Below are experts of layer 6 (counted from 0) of a mixture-of-experts language model. Rows are named gate (a neuron's input weights, with its number), up (a neuron's input weights, with its number), down (a neuron's output weights, with its number) and show model dimensions 0-255. Each number is 128 + 24 x the weight over its row's rms, rounded and kept within 0 to 255. Numbers have three digits each.
Before each expert's rows: "gets" lists some tokens that make up at least twice as much of what it gets as of all text. This comes from a sample of Wikipedia text that the model never trained on. Tokens count by the router's weight.

# expert 17
gets: " he", " it", " He", " It", " who", " she"
gate0:083160134144093118092174118104157123098120138123097151162136126104117134141115099086137138117094136114113136156145135187120154112135126179097169133157128086120117113146145130134126100137149113132108123105122162129141160143115139110133152112156169163153126112147108145171088116104141069112129102121119133138126136145106129149131154113143137092140124116108160134104161085154134185145113139150096144121124147109112161093122085136173094158111134151137106108132127176148130184128134083121127163163128136147130137109172140071121151142148172153145133147127142124075139061142099155116075115095124134104126155126139153080114146141143102131149145135127136128118135155140125133164107112167096161116136128148151121171158129103130108160079084087118125110138093151141134157165104148
up0:093154118133115144127138105118146077134138145118117120115135100154111107120087131090122126137154122137135106134072154165145126156132135123122149111129120112122106092103154075140098118149179102127088131101111138142131168136108131120135125124143102118144088122191140097148164117076130142093119121120100123123153121116129071110127160134090099127127141124152107152124111098153116163128155127112070122113152182092133141065147073110146138143156108134116124097131139148093111128130140118135193095106148127141114109102129103120100153141155146131137180123117106113105156102159127124138130120138089170101087110117130162076115088144140139125108128144160101114141102130161081109113128132140077172127140130117087149119131106065090136099101141108090142094124117135100101095106102146
down0:114093119190104159124154132102131119113093152144113092144071139130120099151151141160133116140145145148090127098142161103135086162132115100116120140151123153154126116162128151109148138119117158138128093133108074126134132112168112092112131117145124164122093140116141128104094118123145118128120099116133107120089103075079166093080147113167169139118148131129130151130094163127125134160134140120170126146152134134113159158167117114098108155152107137128133142168096172101127108171114157127167142125148128119091117124153137087147108122120107151119095156104120113121133138164101112145085110119116144136117130118118140150148158150178138142146145156112130073131129095164119176110124136116105162081110155132118115136106088102131115155058131168150107158107129078150176109119177114

# expert 40
gets: " of", " is", "est", " not", " are", " was"
gate1:121175115118164143181099119150118105144147133072140100145114146132143135167098165163121122109100116147134114083116113151137175144147135136099145138134139163173136135137085118158114125120134121084127147087143122138123124155093108142125093165136132161178130145136111159134141101085127153134124147144073089140125135086121174149162148119088136135125162123125108159155093126070147154138138173073170108108114141126118094159126144095137125124108119088132104127107142133107148090110153078127109173147108103151138121146166172124119088151149131129136099113127120125147110154102136153135161158149123089161122108091129112130096176127090112124129129102126088148143124126152115129150138112128102115144107105167151139148148136113082163126181140106172124121117133097172147126140138167
up1:155140078156135132123116148131148145101107156131089128102125118126138093120125124143157119126197117127148130161109155166079097100157085161173115147108114110083123141141096166108138161112133113129099099148149138126125126098147146131121169157123094111093130159065129122177129097128109129147115077107150162094103168150110152147091139121169106165136111086147146079109140115113127104180109183161158160083133105138144155095116119137135108140124138129099162176142128132122099180119122170123157130121126122122125133114133135135105138157127131090086131149137103128122089140088099118122121135155125134171120135085146136112099175137123110138143109122151158124122116145151151117124112102095110170151117132117077122119144119165102103131110115170102117133145099153120105108089105128
down1:159105132167125132111137153118146116167109171136094149087155146129122068110091127113108090124148140111142128124101149157113154151106115105121138115171155123073152177142140134128151130120135122146117138130131145105129126142127128175124118163127152147155122124085137172105141145149110098175132204140134155131136132141122132104085076135124097121130135122131124117137101152085148082137132144128143100124151125160121113127101092139121137124104092108135092105108090096131161147138146134098152160126105126100133129134125120115087098095118124122099143113152116133170089105144098114126146097108122100106118136102098142123117127081125103126163134097137076142137116080128104077115123102086152115122141121191077147122127164110129099176141101143140100103109088187168110135099174127

# expert 88
gets: " |", "4", "6", "5", "8", "7"
gate0:211139117125119120127136122109105103140140151117138139145188095106116122121134126106151143161167120160127117174123121123125116131123139077169123116150107101108160129099081115136148125093142141116126102130125149114155116128098161109149159139103140133121100105095119125132154151097148155104137167126102109107190100092138085119108127113142093126124104109100138139138139112105107151128129105150181116139121123109154115114112117132154158087146138118100102131157156100146104175094135142106157159107104097135147153122079123143140124133150144155117136131145106143149143127171144154098186114134138104149124148139147147151113118134141145172085163148156153122145105166129114117076062143096109085125118107126168162103145107122122111149134078112102157108102166161078102105157099169
up0:149148159116090103126161142142113093106143140142091124136114112092105118156127133150166121146062150118097112156121122105094119083131142146151136098114165109102146133128158213101114125180115080171092114156149152152132126169160135109145185117096132169148082086129115119118124093094124133140130118139149128109070113154090107080113165169151058137120140146141151117168114142157123133123137109132130110160168140108128143133205083115099116143088115097099154114173137142118124123119120140108121160114124111130127098115124099141091128135174119123140127151139146160150120131141123085153080168119125130129111142127102108122107132144107136139125097112122155134136134139106133119127134121111139116098179130109135097135114133107126107126089159129106117123082117141109151154128122139
down0:134159107110108112146116090094132189140116142208151131116125121170132133150136114132148154131097128128108132148141146139120127143119101132166131154133140117145057074143132132105130115155084113138153098130122124129079099088112132165074096085129139141126152140112150143128088100163155179103158145118159142125132118139120164119164141138117115099150151121121127154147093162099106136116117175120126122104119151123196120116109140113122149167102094120098108125098102131184168073134114105093107124168141101112111149133159118162176126167115103123151125114108098113129124119107110133133164114138095121169105152115115112120115127148085140115165131170137120124105108132144140115121158102157139123109177147089156134143113099145162137117123136131127153138127119097151161135071096138

# expert 156
gets: " as", " by", "11", "C", "12", " that"
gate0:091129057094094182119118170099121146150125133153135136174144143120093168129136115148126110144138179148105127131090092135136111141101177118141112144145136148177129129094082113172139137131144089163131160145153149148069082118152132105148111147099139133142112169116122133141133116125079154172170147104138133121121143105165118122131131099089092170115152145131116149137147143125132124100146123114155123128178161144082184068113110131104127154114121119125127118131153123166115133109132151107131104103163125118076133140155154100130136108143105105121141092131131140127109141095144127110089108135162127115149079143163144118111143140160093118125145120109101120163070156137135095142107150114142117159127073099125141121140151116123137143137107112130130084117073179123128136104128131
up0:092189123129149129134131172172112094144138127123121090122105119159135080119144125145091169188150169125138099120139099109140094138118163150127120118090123160116111098132138127091093171121099083157139204158117118123115106121132137137133150125112149111174134078123132081143113095126118142100118095132152117118155121125132095105152130153198133155160112108144130150155118125141121155127123127153121136127132183142126106181128093141152096109130138148107127108153149140146115128093143101113161117127121135131124125145163153116183106099181145135120162114098135123134124123130130153126107105118118108124131160150130107100085070107127147151164110117149082114130118153143130050128141159121098124111138158151137130113144107107121109094117145143164121094104075113121151117120091098
down0:121091141097104163104133166128162114060143105131148123114156109113107158118123143155115121098106124136086130097151125187088137147118105111142090109140107099154120099123165093163170145123122144165115105099144115120154134113104094126068138143105104151091140115157124090144113161140131087142105172142120125143155104149125152115133093165125119101116103088100128104103154156142165097166107128109151159128107119160139117143099136186157086146142145124092131129099151126166141124146097111135099096108110130137132160135119165148173123133126117117132158116149094142133144128110124123161135124125167124149116131107146146160117156142147163101104079111108160101108161129129174163117144141132153119070083138137149136151129122152132094148140145124106108150145063149099133174134095139

# expert 29
gets: "er", "en", "a", "s", "o", "z"
gate2:097131150157138123110178127119097146102159115128151135100152160111107080111129112126094117165128177136082140121105132096138094123148116100155150170114109100129135125054112133111133127141112134083169156135096106167141165116100111131169100119124180105133166103163139153096149117115120143172096155122124137123174125124144133176143114170121156131144097187160132125122139132096135124122113151100096102105087142080168100123139145138112188146086158142141132098120099188137145097121115137138149154121135117118142092135155131089109150110138152123143136177118073153109123127078132125118133100114112122089121120152126106161156128140124105098128118133122151145110137109125117124113119103152124137169156093144130117152158116138119111130106074148132112084125125145174148114147123157
up2:106174171141111138155098120086096099118146113141088151158156133107154121141111126100169147147116105158109123139091184164126152086101129095128122170108092057152119143132128133127135132151110127126126145110102110119159106168111112127107147135124101117086140117141132132099150105105146119136110116129117145145160124108136119115144122181099129178152141134110135168140120121114116114129176165125135183104142086136122124070141118119131166147134170115113112103100100148126095133128126142080144114088131130124137109146129137161170088133121131125122121212145098093075115121130099151075153122123142134103174098122095082099134141097113130135120076110146096122120120137145147143112109088122145073142141155125110130133117178115111145087097134107163156137139125121133114141105143128
down2:108120128159105121130154135125127119134094108133179110127134135145112129083139175158063101126085129128130168153154125149102099122157183140178149140123158142133138184087131150097081134160102161130148134132109146109126083139132122118092125070123150153152091122127142139090125157107079135122122185169120133093131142155165137135133149109137124141103116156163123128139122082156136125182094139131101124116110125119140096136127112127113165072165142134111111097116154131156171133109117147149145133120152137140104172145126105117123151102104127125121124125115159146093171139158095125188107135135143127135138160141162113135150170117122066107133095127124137139155153103120158097126110094134144123205126109095122138139157134140126127165103140161107139134092122143165136142134116145

# expert 244
gets: ")", "%", "\"", ".", "man", "o"
gate0:082103132120122152104139135131104153106125102152103135138139107074162153130131129119176138131112116176122095064123165085102076085149151136139090098145145122119142104120109174111128145132145151103142098127117122105156169137114115105148152094127137125124137124090113104166102088125158118092152148105139108144070129123126169142147084124147147156106136156161166091133116146148104146158113166137139121098137128125158141114127109147124095131169130127114182153116121104115155124168143091173195116139174171135115123100151143141175112126124134134120105139146109146110122133117100092159134099107104084150120103153157117145098175124113102100121138146129182155108117119152120122117120127147090126096123099102108132143104141140087169128112070117111103154106133142122107101117145116
up0:087086147097093158123140104128125110091144120122115097129165087147147167185110146116118115133109101139121148107119158085115128129127108125150114151127135147132115112185135092149089092135109144084126121121133120157188149159134177129125091124106087084107123138111126116157126115168152135117171143087159111161133117110104147118102142080113143163115116164151173113124104108105098143125077147166109161121141120127150115116087117137109129126133120115108184114117102108105128129127135117116164085097163159106120127124127095143189124145140128118134118112111123163111114115130109142118145118123145126161122118109135119135116106107134171059120094105102138117168161157113129109133097124122134143103104094075103138124105141141121163103159118083110094197142117098126085097124126125
down0:111124133112140132150166125114153081125114102148105097141156133140113094129147109115108115177124128100105189173152113119122124148156084177123132056138078115118120117114161137139122124134137065122103147102113143148104057124094124113156136126159126142126137079096130157120156145144143113130142148132109182135154087087092091124146145138163118157118139130114130137068131102120139126095120148123105165111164131083098148121152102141096179150106147125136112095152101156114129098138103151085124144128110108104126149106148111161090113152106075141159122137140138121147125120119147139115138165101089107155145135127185136124162123104103139130110105143126094108105139131135093136135120153112118110158134139113148117140069100104133126130128135171082158139097152132145118137126130182

# expert 225
gets: " \"", ",", " was", ".", "–", ")\n"
gate0:096120104127158154116124087125142118132153114081112137153116119081111113144125096114131130145158152137126110136139116178131102079120127116179126081141177159101114125119057126145148095127138098116140105120120155144143116124108136154128099131107123145134116145116104134130159110078082150156110136118160147131103118117138122131124095124135157118120114109103167177154139118114081091112123089134118143131046127109140087129128129118139102135123064132121161117104105110126158110160155160164095170115204128113131182136144143138111121167157113148127164121141109138148132125101137151159130101142110105146103173128083131148110129140124136150147113142147158125142132125078111178121127096128079167133083137135108131109156128154102132140103074136105111120111097109154158118149154110
up0:159099159086182087116150125111137152150119140091102113182148108131165110162076112151121084058126131122118124129149113118124133120099110087173138146159152122119129116124089110103155107074099129142118106113151175132124110142107127127115131155126113141183138152134122162129157117136134110115136093115141110184094194137146145131153136141142142149124156107115141150101136113122095127151128134148083163148091093146129135164114141122167122123113125108137108112134122113144119158139158150136132148139182115127109142131178100123133131092132093130133136113089105080142110087138092130139096095122108168160174108134113133120123133122126148089136145143137175159117128138137092139116107121113090139145081156119141108155107094137141163105130077125153098123113087118118085114084101127
down0:147160127111144103165096106138146073123139144112111113085062125129159138114120113136147140127139090099108127123118098146106132111157141135146132134087113091102163133153148149120092141144155108146098109112145136156091112073136100124135133097129125141086117106124171152137115163118123174146128142141130123116149136090077096145089191128121138133073106082148140126098119122071133133107157123123128108139148145126165147104153164135115074131134145113156153116124130143111129133141155130086131124085109138154121086134119124195104153140152139106183113157113083134091130174124120133162166079098138096138131159109091145145125097170128118121104116112124107141135114170105116126125099128137122134095177120087099111061127144103132146124134132132139135160142136138095156146125123144

# expert 0
gets: " that", " which", " who", " as", "ers", " they"
gate0:128191129098116079117163154140148167133118110137142093136085118111161141070170157162113138111180135145151113123127126113127126138106152132142132118148092128130148147107117089082130105163126104125155126136170119085106107135120125111109120130078142133133127129130100140103202111087117114125159175143128134121150157137147120162103134113142179164105138111135068096128111144119110127124118101147113113136168165126145200113156134128131145158120133109137102123118167138141111163116162118156126146159096121121126146137123119136089175119145108123114185143167140151125133123114081177113143128127143110167144121111105165121155119121135150155134184116137111132142127116125099167137043117116087106110157158133122129147153132099125131171131075099144126122126106132139138107124123131
up0:143139125114127140128152140138142132146093121149110121113097132115147160099140154167107138129173135152154102144145099130089135068148139150154172135105133100115180202116116111108125122137135118110119090110145123134111141094137095126102156117131133137134114131120098150118182106145130126090100138142098112133131123122149119148076131124143185119149120095151106131111125088149095117122140168143091146143166130124129138149148136124137145143114179101137118108125128129142073148093156110135136113135114112111141147158136146172080126169110097182132179167141095161107141089095114202123169122151154090128133125096120151136150128123112133202162126109115150131136101086100097151170104105113103081168125147138129104123132166094122162144144089130096124149119130136144117111120119146
down0:095109159142130162104123160116113144107151112141089103126121171090110107148130133155161140099130145125095119102165154119122144151149114087105097099082083123112092139152140155133142133117098136115143123144106115105162101111159131136120119114160101121072131131087139132159112152165173133143125136132134160094128174100138127121128149108176139141110129157107132161113142152149143154138102129144131142133107125154154121126145136149157136163131141142150126086160129137168155111129108090096116143133196117137125163079109132148136108138111162103124085167171118124125114139150126081149097108107125105134109137129119116156155140115140141131159161127135108021152124145098125148128117161132132125161100061099137110179117162162186135117107128119135131138118163152078144130101125120

# expert 186
gets: " ", " followed", " example", " examples", " follows", " instance"
gate0:098100157117133167125105130053152143089140065152116135151115102111119132127120138142111122105157104158162136150108105127123140137158133095132122110147105200106154133106121111149124127131177112114089080128136119170101133131115099154117113097105118110118105170118129129117109137126138141117172106113118150158213129129114115126169136143153102146095151124135117121197169102147119121133130139114145107113098129058090107156142142137182087111134135139085162110140156131082119149120106131174149077144141126108135113136104133118105173131146114133113151121164123127111128178165114136108143121126106106112082127145115121118122128117135130146089141126139127131120083123163094145113124171156070138132114148147150138136089096139131100113165145122132122106122087128130096091133127138
up0:128130106139152141127128146117139145133102122152110132118167150077138099124131141135143132149124133138119123133131145149107127131153126151113134120129141136141170148165150129115097165087147143138110121121147107124157158123141144129139180145132093134111124083121121136110104135176153107153105137113117184121151114119116147059097115072107113130138152123147136140109167112132089150130147104163143113141156156124110188179130133120150146163140184072104097158119134106164109153124114099114136093049118127104114080132135143112118108110123116126096136112109158068140127103135132145138157098128150107156169185132127130110123136121126139126089135112092134128081156074187101125166139142133158130182122129120140123145118086120132139106086119131121100070127135116128188084127110126
down0:121140141112104146136120113118156150157095157074132104129123094103115111146097129152155129097133110111129088139166121112124127093115095110140133142129127092120131116103150137141112093105102131117127135145117125174106168136154111134164132136111098129124131126164095115118107080128112088124156093125129128045101120180190129175138137123146125103115076142111150146110107126106161136114086145149138144169066149173165142113115132110139152144133087109126095094118119129116113134050101104125136097130142083127130158115163083135161107102146138102117144135150146146105109134101149156147141149137150146128118122125128138146101138112184130064121097141166098124149151128069126147148164109108162150143111125125127144116140137131093118130179130151110112123115087116129149154110174110

# expert 210
gets: " of", " in", " for", " into", " de", " Of"
gate0:114107172134136183113098104148102075131154140122109153139107108154139139153083122151122109143127208138135142151105175131141124145159148099101148154150083103160092127131124176112123128149104129136141135103130117147145108122117130105137108144111126148156134138136111118151144113104110119125114184162117130108136073172153085124141131100137104114183087138132140121121105177136120141124152173093139111131123126127114118119130143121128079124144098135129170113104132145135154127105091112129111117105128105156127148149131150142081106114123206121152128106182117142105126152125139149188136184171125122117122074123139134132110110114114086144135126153113114130101146211129147128110174128139144128114187141123166110139114141138147111133155091148114123165133104120100137118103105106
up0:095116142111138096150103118146115145095142159148121149120115129092141130119155096129120102139117142132120148158106116163130142156141167078130115128127088148124109115132111146081124132124086121107159170141147154133111103147117126140154128161071110131137158153140143129131139112147119179091132119215098121123110075109154091146137124147166100114183095136140138163169106136134148120108140143150144083145122114146151126121141152092116141115128151143099090121134163123130148152107139161115146125097152110132128166174107137123133120121118210099136128169141155159096131122131129133133142132150116076113123105131127170145144090144131105147163123116162112120117094160137095126102098131134129112125182148150131151121131115106126109126116103118217134089180060111123122116115151134
down0:169171158121086122127145116113158155108130152167122116108120109129154119138159180155089123104112117084109160105149133102147141116153098133118122107093124119117161151146116088120181124123156148138103115142139119076085152089146117142101119139130172130175161130128132133102110158130122099144159154076149149169127108180137137104088127114127102152097142116165105112116140106111127092164143122076123136151078148172150103104090122157120153109119109097129150142144141140107094114128104104095080101116099122137184142106147123126149146108167108163127181147112134132173105144088122115088112148104106122166152133143135141170063099109096100130083150124114140130135152165146118114137156132115149131138098158137149102157120138125126154135165127136105133128121105139135132154120146144

# expert 205
gets: ",", "\",", "),", ".,", "as", "eg"
gate0:098086170090091114138127141099172151114117125128122161122109151132139116094093107157113113169103161106126168182140104110151108112110118103146160084132133123121136074154116133149090149122151134137098097135106162084171121108107171151145111145139125107132109115080115148120142103132131130100150120092131127169114121105111121109178142104098106122068128154122118111119117081174123118109150093150120121150141147160102143137109071101169139152097114115131156102171118067137128109108183175104156128133132148123133088147111114143186153128131113130078105144128130125132172122130110085094110132132132142123095117149139155120127144162140132158147135106126116109114151170148110137109117126118084112158122140071111130111134098114139102127143150112159130145115150122087139095100151124
up0:119121106121146139144130140161153129089129120153104108152143152187146123134143129136149141111143060146140146097122135114112137136101129142144136096118136117127116147114178071145102124118096101180110116131160142127119138191116122159127099135131120104134101122178143129133107153119126171119144125144110153119120100093142140144122155135153114147097142083142127168106117112088150064119157131126144135149139124148141114086164100150100132159126151069106134177132134144117126155136166169119102111123112096111093176093153110134090129134114125133104100099104142126089126172140130121123164093094136097135092078081095090128076144165110124153145135100124116130134150091119085145162128095113182155135139136161129166139141105147124136147093117108103145091121105120133104162096137102
down0:135148155167138110119113123129138101155164128153174130149131152120109138117132141115114100147144148120093146137116139100138118123151122111169140122139123124116137107142125173140142118135112106118152162112145096142135115096111074128150177127094126148129206104115104130130167127134115138148128121152162174146140145096137170168162090082127110102138085121150150115161109121127141169156107219117121132093125117074108100137129123104136140133097116119138093082112144139120111153084072076122125130099154109185101076085178137152118132108133139113148121144143128153128139117117149143140103151156128168087139146150140154172174153109147125112140131116123156119118124154129170136113132121139094071088129134114154144088130095092113127121124124151093127143139132118135140112169104146

# expert 47
gets: "u", "i", "in", "ri", "o", "ov"
gate3:146160140089106117132099140101101138130137115155151118111156153126163119072132193158135159142102124101128105142154060133157114143132142144139150121145109143074184140152137153106151140157110140172106118115107117135154155114092129145110139144119134138124120133116140168108126133162133107214070110114133143158122156160141173158122128102155126119083071098090137123124143168165119118125120096100121084090130153117068144155136151130104118139108130139136102152136171125143094153169142117144100118154145153118094146141117160106120120123124139165140172101113090110132121102107116142111104142133114121104116116158100171133111106139117140150147160172106145109103187131091092128125175135122105109122138097135151126143136138111137125150110106166141137152122109092136126136157111148
up3:114126151117063154121120111128152103118172086156142149090117106093149135117118085119126136132153160099161130166125136143153152138080136128114136157111115130114150108159172137141152146116105148138109135176142184145123115155132118098116132123149126119138128136126151179092106139164124126127079128117121154123104139130116175134117147174139138130138089096117135123119135152143168129129125155125153142103128131129080155149140142160106128139140102103142084133146101136187146098145156124168086108132093165154105125128127135149084142120119176125170137136095153083110104131107130102140095168187114116101125099154108177097117105133120133132170106146115088120131120102155123142138143147156146123134160059135111093085104128099103081116122153150122149147128109127086140189127127117
down3:099149118100158142137181155150123163153137110128155128141096135089139139159145122107149098139167093108108137088097165138099131146123085146166127140148136142152109132078170151129124110142101170085140170120138134175127100109155104105166123127197132129158082130141067076157068123143088140132156141114130089110102151133116158143134109120125109143160124120147145080115158139107132146162147112123132110142123117104079133120140137107172118105152119120133169093124127142164142128071125120149132136113121140123127075124098110146124139126112131139105137135139118141135123121178160094108144147156143126157156120086117144117110123119136143095120120168116138113148113131146198135141136147140183127111117139145118115080112111133116144140127158138166141151124132168093096088081109119

# expert 8
gets: " |", " \"", " s", "z", " had", "==="
gate0:114148142100099111129117126114104190100096115131140165110138156112089151094152118117131147156121158116080144150110152117124109132125120127098139145137147083141127160091144126128098154155091109121091100153160135145116130119124129084135173107161122085139112096136103125125151109097106128108122088080121090168127132153130142069154145100137182172121115114128114127143162097205149123116123087154139084132103129076135125112123104111153139160150158069137146133128101129166148120132097130099175100116128124170103065160116141131138120118144129096123126131123092146113150144146158118150126126133119140164093130136121143091179130114132092123091117123096133132081153083138144100131108139137139118160119086154141117118198110115116127133153141142134133110121149141147134153107109108
up0:146137139123118130143109155116103134129173185138061121130079167134153133130161116160152077160152085139133132135094076124123132151101143143139120107098077130129142165180147102119130136160182101148108156141100126124098138169129127112145088141139116126093126152150130136105080162145145143158101184152134132116136134122089111157119115150130125148140123146142130118153097170117099146155136107116121156144158082125123138175155106139100131140071115089098140168128144090110113097172125132095098137084141123113136158117132114101113100164125139117127121151133125119120122118124170133103081154119094141124160108132131113171124128137111137139107138129162089141133137150159122120121113148122119150119153091138138139155068116110118150140102152082152104143086087121108103070115153136
down0:135128126100145099137144145135134123104100105151140119094074109122183155196135126128129112163163152126103181128143062125152100146152144126114136146140158138147114179139138119152131141122147139141120118137140126174110144128138164153152129130112131121142161153142126097115104098119168092075163153137167083111132134111173155108111166110114111111080114137136137123139130098183127106153120133100115130131130139088111115114121135145101152109102111150111137089094128133136152148114117101082107113102121180146104134172103156100106141080100142109135169142115103120160140091113120146106115138069084111143086162135134150126160176101135166126161145137108135075121116145114129117147143119130105135123095104165153123112181149094116114156115135125139085126138140143090107164119145106